{
  "d_expert": 64,
  "balance_loss": 0.00464,
  "norm_place": "pre",
  "init": "normal",
  "init_std_qkv": 0.026,
  "optimizer": "adam_variant",
  "decay_shape": "sqrt"
}
Below are experts of layer 9 (counted from 0) of a mixture-of-experts language model. Rows are named router (the router's row for the expert), down (a neuron's output weights, with its number) and show model dimensions 96-191. Each number is 128 + 32 x the weight over its row's rms, rounded and kept within 0 to 255. Numbers have three digits each.
Before each expert's rows: a language model's description of what the expert responds to; "comes before" lists some tokens at least twice as common just after its tokens as in all text. This comes from a sample of Wikipedia text that the model never trained on. Tokens count by the router's weight.

# expert 32
Last word of organization or place names such as School, Department, Association, Festival, Regiment, usually before a comma or period.
comes before: ",", " in", ".\n\n", " and", " of", " was"
router:092152159111105102121117172126159151111097163133086095083182168144094097146152077124166140093164086132122125110155175237164147118134079102154173161106148059139147153113120118125091154081058123113120153169134204094184139159123110118118106083078129094130178192074137088099160129152110136117
down0:126173123132103126170131137157172101144100128157171115131109145084112177119150136127073111126125143106132126158115126204120117197077128151078149121157121073145137132058136100028145130168118105140118151135155156122151127137107132133083127155173155173159118129162075104148144094160130118128
down1:134084108133142095179182173079140099102105063112114151133163108148194071114116164132172090130084144149083125125066158103130035185158150185178171166145153128129178159121164115145107163085193090140120148150119085129187117103155115114119096142154156209102118110140136141096106164163172059084
down2:081127133155190111065090067137104143117133128076141083104157090134148146127114140076209106198112123132214107103144088106087146098166197171105085160135162158129140087093112141141171146119122104132134125173175083206067139114092169138124180148113144158102149100089179136098140092113073136157
down3:118162112157161143091163163129133082127127114115193122128117149137140108138125113064121113100106091124152147130114141126159132074185138116058166096140092135145119160130187166104149123088094132143112134119091125086187118131111113170064128126118147078156140109083063069077139135129141089130
down4:112101157110108042102086061110160155171130107118146057121142161138091129131134126114117150118112089112163135083109160059143118141071115160103114068089133113187116078149117105108124175127106139120115145135122134161100104092112077156188149135134098068083132064102154131139147138171137149117
down5:107093124171126117128167115093114079133093088103098185100208178111134097138155073160187077083110161136152157123125172151143083184124067155127172144130136133129127061116081102098087150093171169127181103122178142130142144159152117141087047107158111150164118135136107078162117139178183115110
down6:138045087164112163081112099118091157154142151123100090050175134125066171178108121121109188129102111040102139109192140141124098120093117112070099087125119096127095162127084154121087143139167108166175125134123151090119137151128163118129118127168083153146129095158085124152134109158174124087
down7:143138095077121140170145056127077107134086121129130091106163159171181130133052147107144127102111088106129120114110139108096088146138107127138106142162149134087137116140135116163160077101116101096142157155077131161129145132110115124096092112087153125073122097166104179097206171100090054165
down8:082134172096203111123122138137113136121105082143139101123106142168113123155114070078142094198123117124112157127144148063096129075130120215074052124130118097029150150136133182166154123121143122120161135093093136142122102094048124167116138135164124076120127112129180141139081067115154178129
down9:134166200134142099146140185126099093113106135127151167130116101125107142113152092148076159139093153156046118122148077146099152138009076100085107148150093150183113131094194109121122110137143098162134145143135186035079153092125135147140107123130166109117122139136110171139126040101089107086
down10:169025146161184087107133120076118130115137119135130140095155127115153124132159091123143128133202117113143130069149153095122161111108118162141138108109146136101130076116104138082159142047111138144127136128125089151114099119134149105111097085200187085112103139157188150068099124133169177135
down11:115095148149155108072130065157141193100118132096104106125122136145100141143158210143187104116133144100112091125111132129079160162086191123135139140084096093106128181131062133085108122125119111124079082143169124135089134108131126142120142230080138107131134163126091053125154106129189197125
down12:153136104108125169105134142156152145099097120184091092116136116119180148118104136068170118182145133141139169145128149137134148182143163174093080142162119154085154135134086126095161151104139100121133111131127180151179130140096162125187105165120161158125067063145141139111159115116130086149
down13:130170151158156137088149101115151147106069125140163153118112095108146137148130120097154039143146056120132129115115138184111145109147127159062079127131109137077147148087154156118149087141103035121113162182174120142140160054127107082108125154118127136133104180173153173120132149119088141164
down14:092152150114132122072141091137159112134163201106176118125149116095154135153112171127111141106157227148131180128139099091141129076072168112136128163130140141117098111093145132146170118162118111158115128088147159102107116127097158150113104130135148071133104177074119096146149099091112134126
down15:072141142125152149132101102150125143104162134128159094180124053157084131116130121117099181167087114114175136105123135095126118125149109118128075159123096139138119111110178153172126193209180066139098096125159135137118119153070159152123149107183147101137087146087164175123141061109077136139
down16:080051099178116105140084038158128125141174116184167093092096108119111138130143104149085057099090124088167143177150169098108175109149091139094130102115078129073105122157044075136126131186161115154119119129125161156089176109140080088138126143131149159109104176146111145151097108154080122180
down17:167073108139173157118118092082107093137174146115062127147123180119118210116078128186072120146117170166132117159124149154078062173163157130081134095128137180084127087085122132096136148116131175143115120122169107156108183102158142084166108079074098220094131057123135142090088187160130132173
down18:162090100197104139131154141096137103150151158104092154147120115178140100151159170128183097065111129105153116140156128078142081119128118127146178123072170162136146075127140156118122139063144106088129131094120100136105140136111101144122136115153128140152111139135204140127046141122164190124
down19:100166118081178135116087054157163228112131115119151089099106095170135130130101099118121104173127134162178130133105092178121108086188209141113127092141108097090136172128101134168143113144146087171116070154152130177118137119107155155083151157124124121103094144144144160098134092125107089125
down20:111196159111140145133164197138131106134109176137129104126161099095103138124122154105125174132197143114137142168186105147095190125171167096124131122152198124118182108112167160131120142134134146115127135094143185187134118074122157129043161187201124092101083128113129055139113127134116084163
down21:147131143160096168149116144076139092132139138119177169104146116159096088105188149101083124145096085149137091099158129127135171060087128107161105158066150163161145106115164151098084112069144149130174187157124168088083078132133104112168085127121163133101130141086165110080110113137060126115
down22:112125166105164179072103146184120140183154124116157172100103116143131114112208076091137134116063174152156182120111184078120123115114161084141179079145111170114135115115130162148148176127142110152163145115121137163164085109161101176146148078125185070128131119139096075100158119097255141111
down23:124108123155088110069095186148172184137102147190085105192141146127081159074167151103143124132109166129110166145093157118164160124068164145173148137144128102159126084100048135112086118140129164149106156109137126107100142101141095118173166143114147225185144156140155053151131167172125138155
down24:159117114091153136057162198103131169141083148128166121079108147125117136105183033098082100134093162140113144131087084071125101125164106148111105134144170151067150128123131113094140158098107165133122022132146069106159091180135130181154146118173101085132098096130148102112149125159136160042
down25:120120160150190113089167127059105107068175146083092156098139159151133167141144100092153091056148120163079176118086131128091076098177137091158086148128143197187104122137160135101078128107104145096166125124150145138146148099188105111159116103131144184086183118103165126069113129177143155089
down26:129146124195105110127137113150172151144168084104134119172084139152142097151106185142142123129122147124201055117130121136152130121255140136126153135123131164145158114138151141163111131166093141136100123139123143192139124136136127147138153149138090128126156120084149178154164133128089122116
down27:145112134126105121074163114188135156143147122111144138142164134081112147078091111130089211161092153118130118150117158136134123214099103184081131100138109149084189103082147110060090143165139105179100150098151083104146113102146110130146167112108123108126098149152106146131152105122151111172
down28:126075111126137089147152156064102193126145078115083178115129120160167162105044121113175175112137145099122178110123132132082122128097138115172145104153164136197124090184126150115123124134062117201168110205100145134150145110141161169138110128164154140110137090159098145138104146133163148111
down29:109082158171119123171141204092121113129131142114097161102142150138156155136110115132120176113125104123101150067072168152142116128091157094144183083151102073109153128083137120120087150148112121097123149153182140096097129199163107133101135115082090120153162128166130109144134075132079157086
down30:121118192168138105174114168084104137152143104124112145132066138147177113120124127174098148118129111128151088203129108158118165135149101127137110120062103116139142135160135109110166145154069078110116139174140129172120118086178204151092138149119131101181167110136072140116155127138084149096
down31:130191228086110116109123075143090155076104125177099148133113115149132141128103158120095133174109127134143164119149089118116095137142139149104085115149103134143144191078132074091072148129092139117190155116167177187166158099114091095136158133166138142114145168099187137136133133139135169167
down32:139117059124148102155116154140140151133104104144101146134162143107156152120177115117140110118142165149153118098082133161138168098086120149087136116122150127141099138088121197107148090067110117147100088087108120112129124104143113142139143091077136091146101089132182135144172122127150113131
down33:130157159112128159128111091091135063116074145185088115166092057139137089071168089125069111102091102124112092110147173147172155085125094138170129176183096136156093096095085109170159128147106139125074103167130171159089155143143121127130114098155097151158126177161131160149140110137091086144
down34:109124200134167085136151223130172138150107151095113170136063122128143165122124125137111140109118135139152113123091104151143103078173135068140102154207145075112175157138133121125072143137199116158158138104101131071157125084102131125093202120117127103167124108162150167090050114115145116062
down35:123110067132170163058128128084150133133130179129117116146117117132091131086156151109089134096139156131088124151140139066146166007045103137156138116101071098144130166106073154116087152127121148152094176111160108082089150117136113141198111093098131135138075182139218132122148069124140127121
down36:112126121153136159118079126133110121088082156138085147173159105125119075169102143074149097055112126145194075142141108124173129070136124114078200121104169139124112116081151137119186081112109135096148168126094083135159119082101156088089145102128089101155169181113177024121110133109196175122
down37:183192098149149105133102142100089174139157159148083105134146159102113092121163168170209088154095133078099094121137128127109175149161147174190071135137110133090089097110134139160169135119093125145113148128131123182121100165083106107147174139146141082045141097095083126129170099109138123145
down38:113100134134119222092096096144125179121092080119120109171116135102134209101134161135150130118176140125175141089164088086131111110064110097130071133170111133089136145103093097123094141147120050071128049067180129118156177181116118113101130131117108112131110105170129171108112097122107167133
down39:129165108164137126130107157139125097164130121099112127144124136122155094141120143137138150133118153137162085132110105124105090110255137094081177133159124118159122126156143137150150106125127150135125131101118110144153118122130092122115094142101095127139134114109116131105121118134114103162
down40:107141097105123049117075169141128162161097103134102092169136111101105121140129164186183139094116169133107109192086106131081114147162197112153111109143124102091124148126167169112176147119118131142119112156116064145150137125142143146128159131132100117108167161166121117154115174164170142117
down41:142160135121119174108208109135073154146129117138150138180087092188125125173140137119144185158107114101174105122112071109160149133086125154160121135144085086137142151057144085079125135155113156114201155071155218126123139122078108079142154136111095111126154220117157170108141112135172130117
down42:118108255186101115134101163132148150148108120117152173154084138145133141142152117139045119181125120092161118139194087148125136052101139089112087109113126138206114109053107145145112139089193186164161096106147131074117142094114145135179093148095135126171154070106112138137104089200098062099
down43:112068134156172145142133144079131121143107099184125131152145109138099116142160110085117162134105136153141167103118210094200133178099078165127158107085164098131112131083125187085106158104112152135128145105078175182107040082149107149123175164180115194110174094089106087109118173203141148126
down44:119137108142098095149111141114142068113177081146069125125179123120154104125126120185159085085127167058114159123108117174161144111170146104163105134128095137136136152097142129210160126112085187143149151084100086141100133184185175080135092145174071101137179140151104157153126132121119148132

# expert 23
Geographic and built-place words like Street, County, River, station, house, often closing place names, e.g. Ostrobramska Street, Expressway.
comes before: ",", ".", " is", " and", " in", ".\n\n"
router:126142155115129124172088134154160148120138162146106115086110137195093133163116104128182126129138076122110108094153145152137159167098117140143141155080103069136127150104190183150175128110099053135103117162146151104167155129126155091079090115062102089122174110094123090107158116142108133116
down0:113120095140136129157099082161135100076169179156161111140150171103092115157095137136112142121124160147134175110077105185165106151178144132181116119128079129131090104191070144153147146139171167099129156126135177105148144148148065133195136120101153206137101155116134143142149180151145127105
down1:110112154117160184164138117109119178141125131168096122123163124178113109152135112178130154139095163118164179112117167124094142148196100135112074137152129076076146164078136133146144140132134156190174133123077162137089119111088111118120196167161148191142117161114146123095126148143143173167
down2:131124151087131147126159073070090157143146083083116111061122087160146065133092130152116057101067153157066088108139099089156106134130178142062090150087154123091135114179139153167082108120145141180075118168074112148093241085154106102086162126094094112146149118132121216119092095101109199108
down3:126144168154163093128121151154123123145147115109106105078111120151197091128145093188127124095123162143105173107106162103133121152175069083165105115087133099136130104105100135153077183076149182077172175147082163120190126149109149173155104138101137149107141085111066119161105098128135102109
down4:189110095115113074154136095139100161164077077183077167026119121122170137148170170176145169147237121110130136169127146142138112091130095107137102159151145177157096158076156136119119139126120112131146073131133122127098109107116133141194098138095148114146130099137147167053074106126119142119
down5:171182122129155089111159164158101168093134159133083178148084190117124148164123146132133189136091157127170130124085183150160078176146208155155106116169152141069133123100145182074126127103132125118149126068093059096175135159121099076127145132162090113073108175147072119163106122109141062152
down6:133117186141110172123167132102099111163107089096152122206135124152134154072117124108122128132174131111122127138130124067075135124075088181137133115142089125108111129133140138083138144109115159183109088155128133082096117140105114125131092112109158151159120166117155118097097108151113121086
down7:096186136091147104095084161158114147128061078136170055140129208138156108084135136139113101126099124167151084126126127139105067131168137113145098097125100136111121058175109151176165101165131087088117158119154133167147146182112135146121119144117165217065132123178034142133134173148141139138
down8:130119172140114107050141111126169111133155123126127095208132094146135107154128108144076144189129118139172158133163082124073184109147061099129115115159113132121102075174178092141157141166044090066079092105115106141079168138120131168144081073146179094141147178142164170101150111162104168130
down9:135071138118115184148124161164109088144123121101150138165128100115141193119166134128085119127167150107119099157149107154122145207077119162089122120117103084178087091096117129064127110163150196149088146183157122087145121167211142116181159123167105113195121161164158116124142109155158156121
down10:078091129140152181092134095127135134130142111080077125133147132107132096155171090138121119092148122134109122160097170179187162155196102154076124119145120103148117104095099134081151084144105127092106132137146155162173157136116089066126201122103162124141093170117129202131135141166180164138
down11:152156077108146106130121184165149111150132097086159147139086111163137125166091118157181153155065136115133124114157135098131152151089122156120074114108095143125178124168145155140188158070163123143136111175110099122167109123071169146092038158147170027049153157074171146148146110092141099083
down12:120161102137141164104077143178109101087126160171064141153080170111138167123158172110141134112186145085132135123113063132169129116082104124200125141190123094131116131090103129108116151129106126090169122089116186152144069124067115115097124158138157080105145121108132083106071184118186109172
down13:090093213113128145069131107120116136153133096059068117120099135148102149146080139189092075166158129088113050092092056123100176133083124106109084164156123120132116124065199087150108067140148112152151100094114125083132125166138077069134124155085124106141100134117091122074139060133122161096
down14:118138133118132177134155075112138166140144144162124125078137113137117091153130098143138124212168138222096100185160063152135133131035126129102135079089090140055142135137101101122173115139173066081119137107139170088118172127169152082119165129122141145133099114163135108121125138100142137099
down15:112136183095109174085103140120133124087138086146171167161133093078111119149135151153107109142092155139125094082146091168129109113106092123082161167153138121141158084151139102134132083167102129131085072126164135147156101151148122137157155113110150086161132152118155166079137097117152148130
down16:072135102133115059075107138130092123122155100081108130136126157105117104137123108114159112121097110109107044134139114134117098046142150074128121138055159149084152052183090092159135107112158131156133153112118125101115136144123086081102106071147140171155089141106116132135100089147130034096
down17:130132138135131066136097168142129172171152027113114141142133082125145094127114124102128117166156107124149102103157103065103118101086100087074149135141138153126155121137127103161139106080141140156110098142121075165136113138080160139120039142166136073130157141051121165102117099188115155118
down18:171115139164099066121181095128133115150130129113149160149136053102079063136133173111106119176182172116167123126194100110111157126081107108084169151110155189109127119165157119175112115136136085139138098157078087074062147113089149148168093168111155139197138132148134147120166131183129089115
down19:159097124124206156169159104110132158124110106131112188071135145121167102065112086055154141098145129110058178106143086157121120140059091207106133121172151107124156147118086119138132154138156100211091056155129102132112159105174100144098198160068145119113125150132179176082140157148164168154
down20:179111140109048116158085114120132128133108092145186110125136121141138123120114162118167112088108121111159107146189101104037158106157128151074133141102092138105112115097170153147095115134151089169167173168087127128078135134074141160056116089157174113129094112116141108171144049115088124079
down21:106185169072112150118156082155140156139143145107156159100067155124146132095079073144085117157197117094172052142145073157088154112081111133110105142167130090106165171163108121125157148127099076169118131104140200123139080132126054144120180111161127125156086144034112107078148095146115124106
down22:121151144131097116077146170146125081129093064122090160157099148117152106094074098109136105093128156120101145115089150204155105132159093040171124130136103149097193180101067097102140135116129193059139137112141106151197106151145139177145153130098148131108073139124119075126146123180123049130
down23:157144091137119163125160133117129150140122124113111136182120115197094135130125128085134121126097175152092187088132122148128131154180139120130096103086158166099105162105164124151058162184089103150175125114083136147183145130176124129120167149139119089140160110158118080121126157140093085132
down24:094091151113135147203145104132120171133162235089107100150151108110102139110138131101090118131075121164109151099113111159172101127164079094114184145159131106097147135144101130132112182156135128108078148076107089224133071121159153107121148137163163103127118124126176101093099129155155161100
down25:102150128110113093175104075145127125123123129170097158066087156172165136104132085138118126129208142069140084128160126097127120124035121117116163128121168109162133141186137126141152172163124126110133160137181127142089136125131031113130132117153090166189054138026087132104103082160092145126
down26:164141142120083105100170144169157077099179106106102148135126139116133105148124169140072137078065092143142073106119195166151144168108148114140130117172141128107113133111162072095132089144126195065069167157100124117144087167068126130135135101158120129123121109076221112100101085098082119154
down27:143100090095174192099125097103088140110111141100091125117176134078114111107108120129152092149076130094085127178124134144142173147141116130092138125047139124152128123131091112145139106121147145152057159115157113173109168129166167047116184123111068106094123102149106147145139170122157123123
down28:135083133095145141096125070124141129048086130161150113143125090139191108151121108077079100155133123169091098137135130131132073108169110128063105175173104137140071056149110133118165137099156111160178143141140145207126118138137142128119200134147137146150188116152152173141145114164150201066
down29:107093157120109176146146121133117142108137122178080164110104097179165179126136162115128129116187103149162120136096125153137139154098140117140094134166100094125129168104104135097131106112080121155143122123153169113141123097093112088109176189116063157177150196166115091094100142144167174141
down30:111126167102132157156167103103107125103105130134166157160099145115124191062067147135066147092155166098164122184143136059102134131060157126114119098176133158076154106095121118147113100202156149124098130127122169096141157135148099086167140110110112202224140085171120085072135112045167156148
down31:125105124121137127061145081094159150102146186121140130126130193123095127149171109203109122140108135112153116158060096157093048153205172124089101096107121194080116142136126087119128087122132096136196102121130172126142136052160123100083147119149143088169088132076141139138119148108135100110
down32:102137111136110135090171116150170118164124114120109158157099087067138041089125142146121119120161160082113133145153082129125092118100126058105116163092145153114134047119091095174099117115081150123088079067109096125139085113124135174103143171159115114163128143166088137100157131135117035134
down33:080103184141172095089160122115128189145090115125133132166209109101171105152165076078104145094118105171115156114102108123114123117086135140091104080129102119133151063095130113146133142155062120127118138143164133130101098099138101102109105158096182141153114131121129098150113161164188150192
down34:129129166138152122099136076125115119112107129126164115164108125083129149170102137116126134150161068125134188102075145151108132097183103160158152151078102146131169155075056116117162172110137094111071115123134110101152091171121206118109163107087149206126109114135141116164154119188073082140
down35:074173090063074111073116108114127108110155116146141101132116097104152083172154134075099182178141153122128099060131140094119156116118151077123147101068137164140175124151142122160142112153133127032104122077130114103118074112120183154145108167128128153199093125114141144148151148123133130096
down36:173122108135160064079101136113115144077151161154103118102150142163101112088101118146117167148153099129070176144088112200134118158168165162157088117138128151081107166180110140088102149114114138120109125160112118140130152059136138095117164110133151191083083118130113071138116206160133133196
down37:132104140092121190164098096120145148114122185123087049061130138151115147142056121124128151115156110187137087209111104147149126087195097127110099221191061141124139120135141138097187122117165093124113144093117132146148185115139129129184088113124092119114096081058178160099104132136120188122
down38:115173139154143146100080105145091132096122168194129086117104160154139182119118175156095187137108054123084126156079105158142112169189113158143071119156143103081119170134124143078114162101131115064109152091161191148151163081080087133088124119155173090078106121135108150166098128093128135193
down39:120093112094204089162127106168133132124158152102097159130169128080076128108134155116118187165154145108149143136141128099093110069099167094116135123055140152155149201104112142113175090106177179116125089091150073114081100127136114104151128117089178179146131177163133112085098159159197143101
down40:075150093077105163176151122148144068121121123130125150186107165092130135117085096147166096107145178095143140160069181124128115129244108156169126090204089121068141163106167125124156098116130148182050165158130120180113120101137137129161070202163141156130102125085203138176196140206106157120
down41:086156126057046116155142076139131156107110152156187093198137138101095121108143131186127153113064147100159140149128166110155147172161080113178150137159096165094156104166129114169142148173162135068083206036142129103079091087081092155116134140151171132211158116073163121120127122093150110132
down42:070167157092151151132153147162138096191178119144144130088149087064144124104154095101100102143148159151129169164160115135093130112139124055122109091063183145120102140105157149111117089118133125117165114089195166094114105118122103182148099194116116093166115152126169141126124067104168096083
down43:088123120146119086163165121177168126148100086059083155119149150067123053125166106057136107129146232173127126141154104179169105116095115082184098117110156192162091125108089126150118108100137171098112127099112059109136179091123112093120180172076129138142131179128168101076116116116158107122
down44:166035136147170134093129121116132152113133170121139076147156113150141162148110108139162110158131098166126062126165115178171095149065080167152156140127074104137132100137101159112171191098120050117121088181147088102169119116138150162116071138089134074081160134170132111132124144137093200135

# expert 14
Year digits in birth and date ranges and linking words such as and, or, to, until, as in "born 1968 or 1969".
comes before: "9", "1", "0", "8", "7", "6"
router:064148175136176063160088159156162086119120139121084071136145124091068115165163119083140096124156104099069126149147171156117177091099106123114156131113111090118080155173148139116173156106160100134114106188149144131150139123108201154131109122110130100123113150086115121177132167123168103137
down0:093132157080154146103093090155143053098124130165138148111155114112105085159093146080115177199154164166083158101132127101174093131177122129098139130073077177185095108159131131146196077138128203152134137085154084173063156126124137120112131137157102162119110097109133081170154087140146021124
down1:114110133107106169094106118116143204086091131163140183068153125139106202135099079139155092107075089089180130164138123095073090106066127114144122100141161158148070125112109189121168138138123143170166182139158103087082140183154103127149093121125136066167161068112108137107125136087133071110
down2:144080110124130099154153117189094129113135141130140105075111100103140105136110085146088117135152142098070103090133176144164134132128077116098135117070110168141149188141093101120134049122170122121136086079130109163109135139120144151110111174099090153119145143147111206150224107171149113136
down3:135097137124086100129121109138189119135128098183200159129096162121073134114118166155099143141131107149165153154118140106120088151104146123212154151113129096150073127106103178170166106135115119114145069126092124103117110115116142095126150100107136093120106133133135088114150149193113179119
down4:137100099108129133149127229193161108192109126121066136157146148160138110089140091158172146124077122117112111131081160078170165109134131080212135132113102159151150111147132121064125097079074127159138116148175141195147130098133150156125101170106110134164138133133129126076139152172125104156
down5:171176081119153127160134121151131145109145136065123137141108181131162173117129186198072133124081162083217122033104101167077126160134087132187138104134179116121176131114233144157136159128110115118160121086079117076135111171130136142131128090079159114111146129084111123129123109140123065157
down6:133035099106128208139148111146114125126108163073125153092096162152198116112098127136147105123142050122088161215131138138100079175049119112185171128176157133184094104160092138112154162154138139105168089126138097126126119158130097074123157160114113157115169129151128075143115136114132093137
down7:149101132139060086114106101086117103090108103135175126112171141108148149172128169169120123105130124139111152134164143139166121116165178088112129133115183120197113194150138129137154128085108153191152133114092122139127129083130171134100107110131108121109184084129104125108103163066165083131
down8:123160100120175093122086167110070111154121130141156105110115135037195136205170163067165153142176133102160150089171093144091108067147174118169118125133131101132096177207143133139172129061147087164123117130103151068114118114127131156170044125120179137085117150160092144119108132092174165177
down9:109166138174134126176173146114137216095156119100175132123147105127154158053126164118144081167133117161116147117168100118085160109140131169170146112172160092103122106190118132090133100166169104078110117178123125082158153117118137120139128136094123162117100125135128125098152093139083141141
down10:114180075130093109100115121101065092178116156203109119151087148118152100129095188147115143167132128136156156168115100100153108072122124107151126098132099150135123117181110117165131076115165144129108122095137101147095199126112152209113123086122214149090096118151121109135108153053126172136
down11:056148130218096116079133160132051103162165127085182076160165089104117154173171099111130105120114105099116123109130073126158103124129125086100105131143085133093111093143160039142073106084120144117078138113175074063109115139136146139186136158125102120057109205106097137070137111119119222118
down12:146128146171108106082112159095196104159112140118138154133113100141127136113125173101157150162113104088185114124139123128118082155073123169185131177158121130113137066111089182126081125077158110172174156215059154124133149149119119141087112089139177105151098107121128154150138081112090123082
down13:135125133116162188093148112165108180124125154115093091114121190122186048112181110120095181103171143111092178136103146140167087108109128145147095145067151104145061065169150154120159092060124155172166115134135140119135191128127122127096136190072136112118105123104099105110094133164129065127
down14:155105117135134097155130191074164144091099147119114103109134101139109198163156157198133128101189187062151112139103075198221159116084146130153158134167115114094081133083154141079131173104072122134134165107103149104117117143094179126157151096099088115096191106104123146124138098172169129143
down15:144111182153123128103098132093177177147094084165133141123107110175149123097159148146136158173153148115155130123131095145106119112074169180180177088143091174138154104143126129120152114039115101141051143164131155144156172092130172105137120112160136113089109070096102194127147106161135114132
down16:102053116181117170133125113095164112156145162105096090157100100097112128233109132131138116129107135073100142146123127169149129108069077108119114101079158119067162088079207157153101096159152090146127149097133112173159088102107144154122109145167123096149156106114211164104129137147130091095
down17:141120221156131143115121120136127059098116160103147191190082207125140132135130129128137126106124096120153126138145177167177076121102118114134192123153071139112091107135110132167150167086085080161086121107083167138143153082109144123111101166103157094135106098066081094117143134142084087130
down18:116118089141108142132149163143078124145101104094122146062161130096092161182086133140084140177095090118124114186154115107091145122093087114066099103158120128153108141180094088080128131160156073160146120126127188147090134101123139100147147117070177156072118140170108177170137145159178125098
down19:154075144146157094100067126034097200105110078080153154090144130140132186109093155159117120099091147136161176117166131136085099090174061095081146076120150047089083145129155132110155130126152145194104128097151098071113123138180113114117084091152069104119160122110117160134121132167116121160
down20:130109127126134141070117090118142170100126174165111095130139109156112146119131105131116146136083134115129188141103138080083070091170148191137103140097077143106115133198104163133147123104172118143113131164160135098143130098090120125134196133079124201145176119170141138116150142112116088031
down21:069096128160154169139123119131156182096115141167095185082170117112111062119153063138161176096147085155138082120143166101104061170163132129163159169114130188149082133111129107134131122151107166126122149136106174121088131110119082061138106099131180131074083187146150121126090110113183102132
down22:098173181109144121067137096127155097115131149112113082098108121085175215128140123154068101148169114045153125046125143157067126139141082090103118077152122142145114081096165109150148098117162097124121169148129138154200126125102167143048084145128151151157161133124079104104178126122118111061
down23:127123172128101152118078085106135171124107107201140135118167122178117129126173117162131111149062074189155054142122110129101108197099093193138122182057144199138127124138134088132149121192165092108113098141102154069151118139088140103139097123134157068094147169139119175148095131085144136040
down24:117153113091083106138113141140096083119150113161184086175131149121158114113111151148144117074116093114131154108148104114080085104132150132100170096131133105116106145172109169168153175053116170159074088081100139112150176117113139156146143118116102103051090152101108149089099163114132150118
down25:165124126163190096134167172087145138131114110181168110155124112073149121129117141127138166195155157151175146121135102132143138192124137152181193166175130140115149133138089163144185130130142196121140105063070084000119114157136131120141149142135096161128113116143114081154116129185114160161
down26:187077145160131155195145116080186068179109206102087088154126080110067103151118173129096068113157179079104126122143095167095167178090111159095126140152168083123167102062135145088113118188192097117096153076107189144101115095107133110150127131116102159105172089097125104125154125107158136105
down27:138127086187133103130150107085070081150108108124066130104114189093105126165120123136169174104104121166117132102091134122104116087042082092099069162096137124159124128156124080171063143157113141144101107147157132067131153116160118073167177077095163138077089127120175129096113121161133112137
down28:129175129131176091161121167158096085083190154163164132207090135080177118177116111139098163146145115144111144137132175127168142098204138136074104168107126107125160161176146099125083158117133095108056130105218108121166095128166158119146146120111134100116112103134133179118140143153150160142
down29:089150078080143142160152119152210134130112183106051057158165108096097099140158147116106127076163143136137056119152161087107163187140129093081063231089132138124136199090123118128132112113123063111080128088094142154080122123106082170100144104056163130151109141150095097201168133132121130104
down30:181125139117145128166136169078125065174134143086111091163095174123098194187097112153158146186120127103135132112151133125122125102067113029107115094145152089124154164130191149138126182150121122127097187110109144139127110143167188124167123119155175100137163051126083178088154130123115121131
down31:126156141159061117124143138146168073133120103105085088120105104090110036106104129085139070155091108138084150135101096143173156068125123146053118173105111149134141109113115097125142078126151075158100101130072105199123152095090135161060119108134115117095116075134119140160127091140151118140
down32:130195124111093120107115161159120110150111126130157125154086104156194149186172154152078117108117173077132130138127105102166094109112119103102098097164107091109145093130157212145112157096160117128101131142097143142142159220113115159153121121105140128126083114104104130129175133153174116122
down33:126137098125096072157100186120168126108107105152153119145152160138098089069132126089160166086060151168112099095153168057068120137159180183055111183114137129133157100183114116232122084157124127137117160173137138116131123140165132159146114133140119153205089172126089146107169156151150080149
down34:194114164139114182154192138113158147148118140112094089058132113142090086218147131187097098124156136133125101115123175105137150165127121118099110171083140078103110096098076128103128068156148186136180084145101064151084168105087109116089115163131056144182128173105135121152168136153132084132
down35:156115150186152083093140159161112130176185129097153101105069106171153167098127087131199145144087124081109202171121123143099132135153121158189158108169122075085192136160084178170077194112149163095157117177141126046180097110105172114080136152193136162106164132110189156098101174157119179104
down36:148148141145128121165162130130121122108176146119111134176111192106068152176078132114187088076108158110149114127117164144130195147139100077132136141079122111119118095113155094157154121148136104137165146116164137122125099111093092180116166144136155095129143109175134080175144103177103115096
down37:155168222118193052114072084097102123144153079152114054127128148143134158095153162115142143143156144108180129157133089148194157105106085139130098171147109177109137087111098091128117100102104160200051137122093083148157209167123149115121139088146100113124115048045118101086130113170101093128
down38:151124103163103089133114106131093074115061175064147134150088118084104120131090123068171042070108121162094075046137140164131174131180181124069077153181150078057193175136144181135100134115134080152140164141054097146131133173130111163158078121142179116101126095138161116177136109055109167132
down39:119124131107183175139134161174118073134089087128102112141161160093154119033154143132152180166146165127122106116098106147080162128103185073083101123175127147110149125192171143158140133131139167135066082118111052090115104109143159151177132151130159104117089111120149111108113116145185114157
down40:105127144051097140154104118085120104138107119161182151119203130150143153114173111101167160104109144172123121126162146155153151164113170134071107155141139191174127073113148114103119155184120156156147159155106167061168102144116144132104132118161130159145171110135107162112110125072146147094
down41:143114166131125073160120123153115147127153165166083099090144139132082143099143142039151099150128128131080138035108121151095151105094117148119073121085167112086130120127191099172130106071164085100134114109153167143168151137144117101125065154134115132156102132144153139112130122129155119154
down42:093163134138158128108136121161090135088143140200131157085116111125125147123163179140141104123112113170081196133142120149101160151199118102082124158152179088121171127122091105151097078143122159114109078109171179072131130083128127105177095126157123115165155197087144141116078094121199102108
down43:096119170083079182133140081180128188042109118157201154117115117159113102163118110127180119159133129117163111101145126132135106132237126085131094116115129146104091215156119210154163134195128097113203149148152096114118138153069157120147116152128147089100049104105140140124151117099158147079
down44:114130153167106167166149103092118179136169175090120151161136132123121183134110156101140130129177071094101151153107155085130107112067122151200153115164152109167157082140124104118114186162125116088179097196137149110127147130193163123172110153104198114166125122145092085146105135087116069132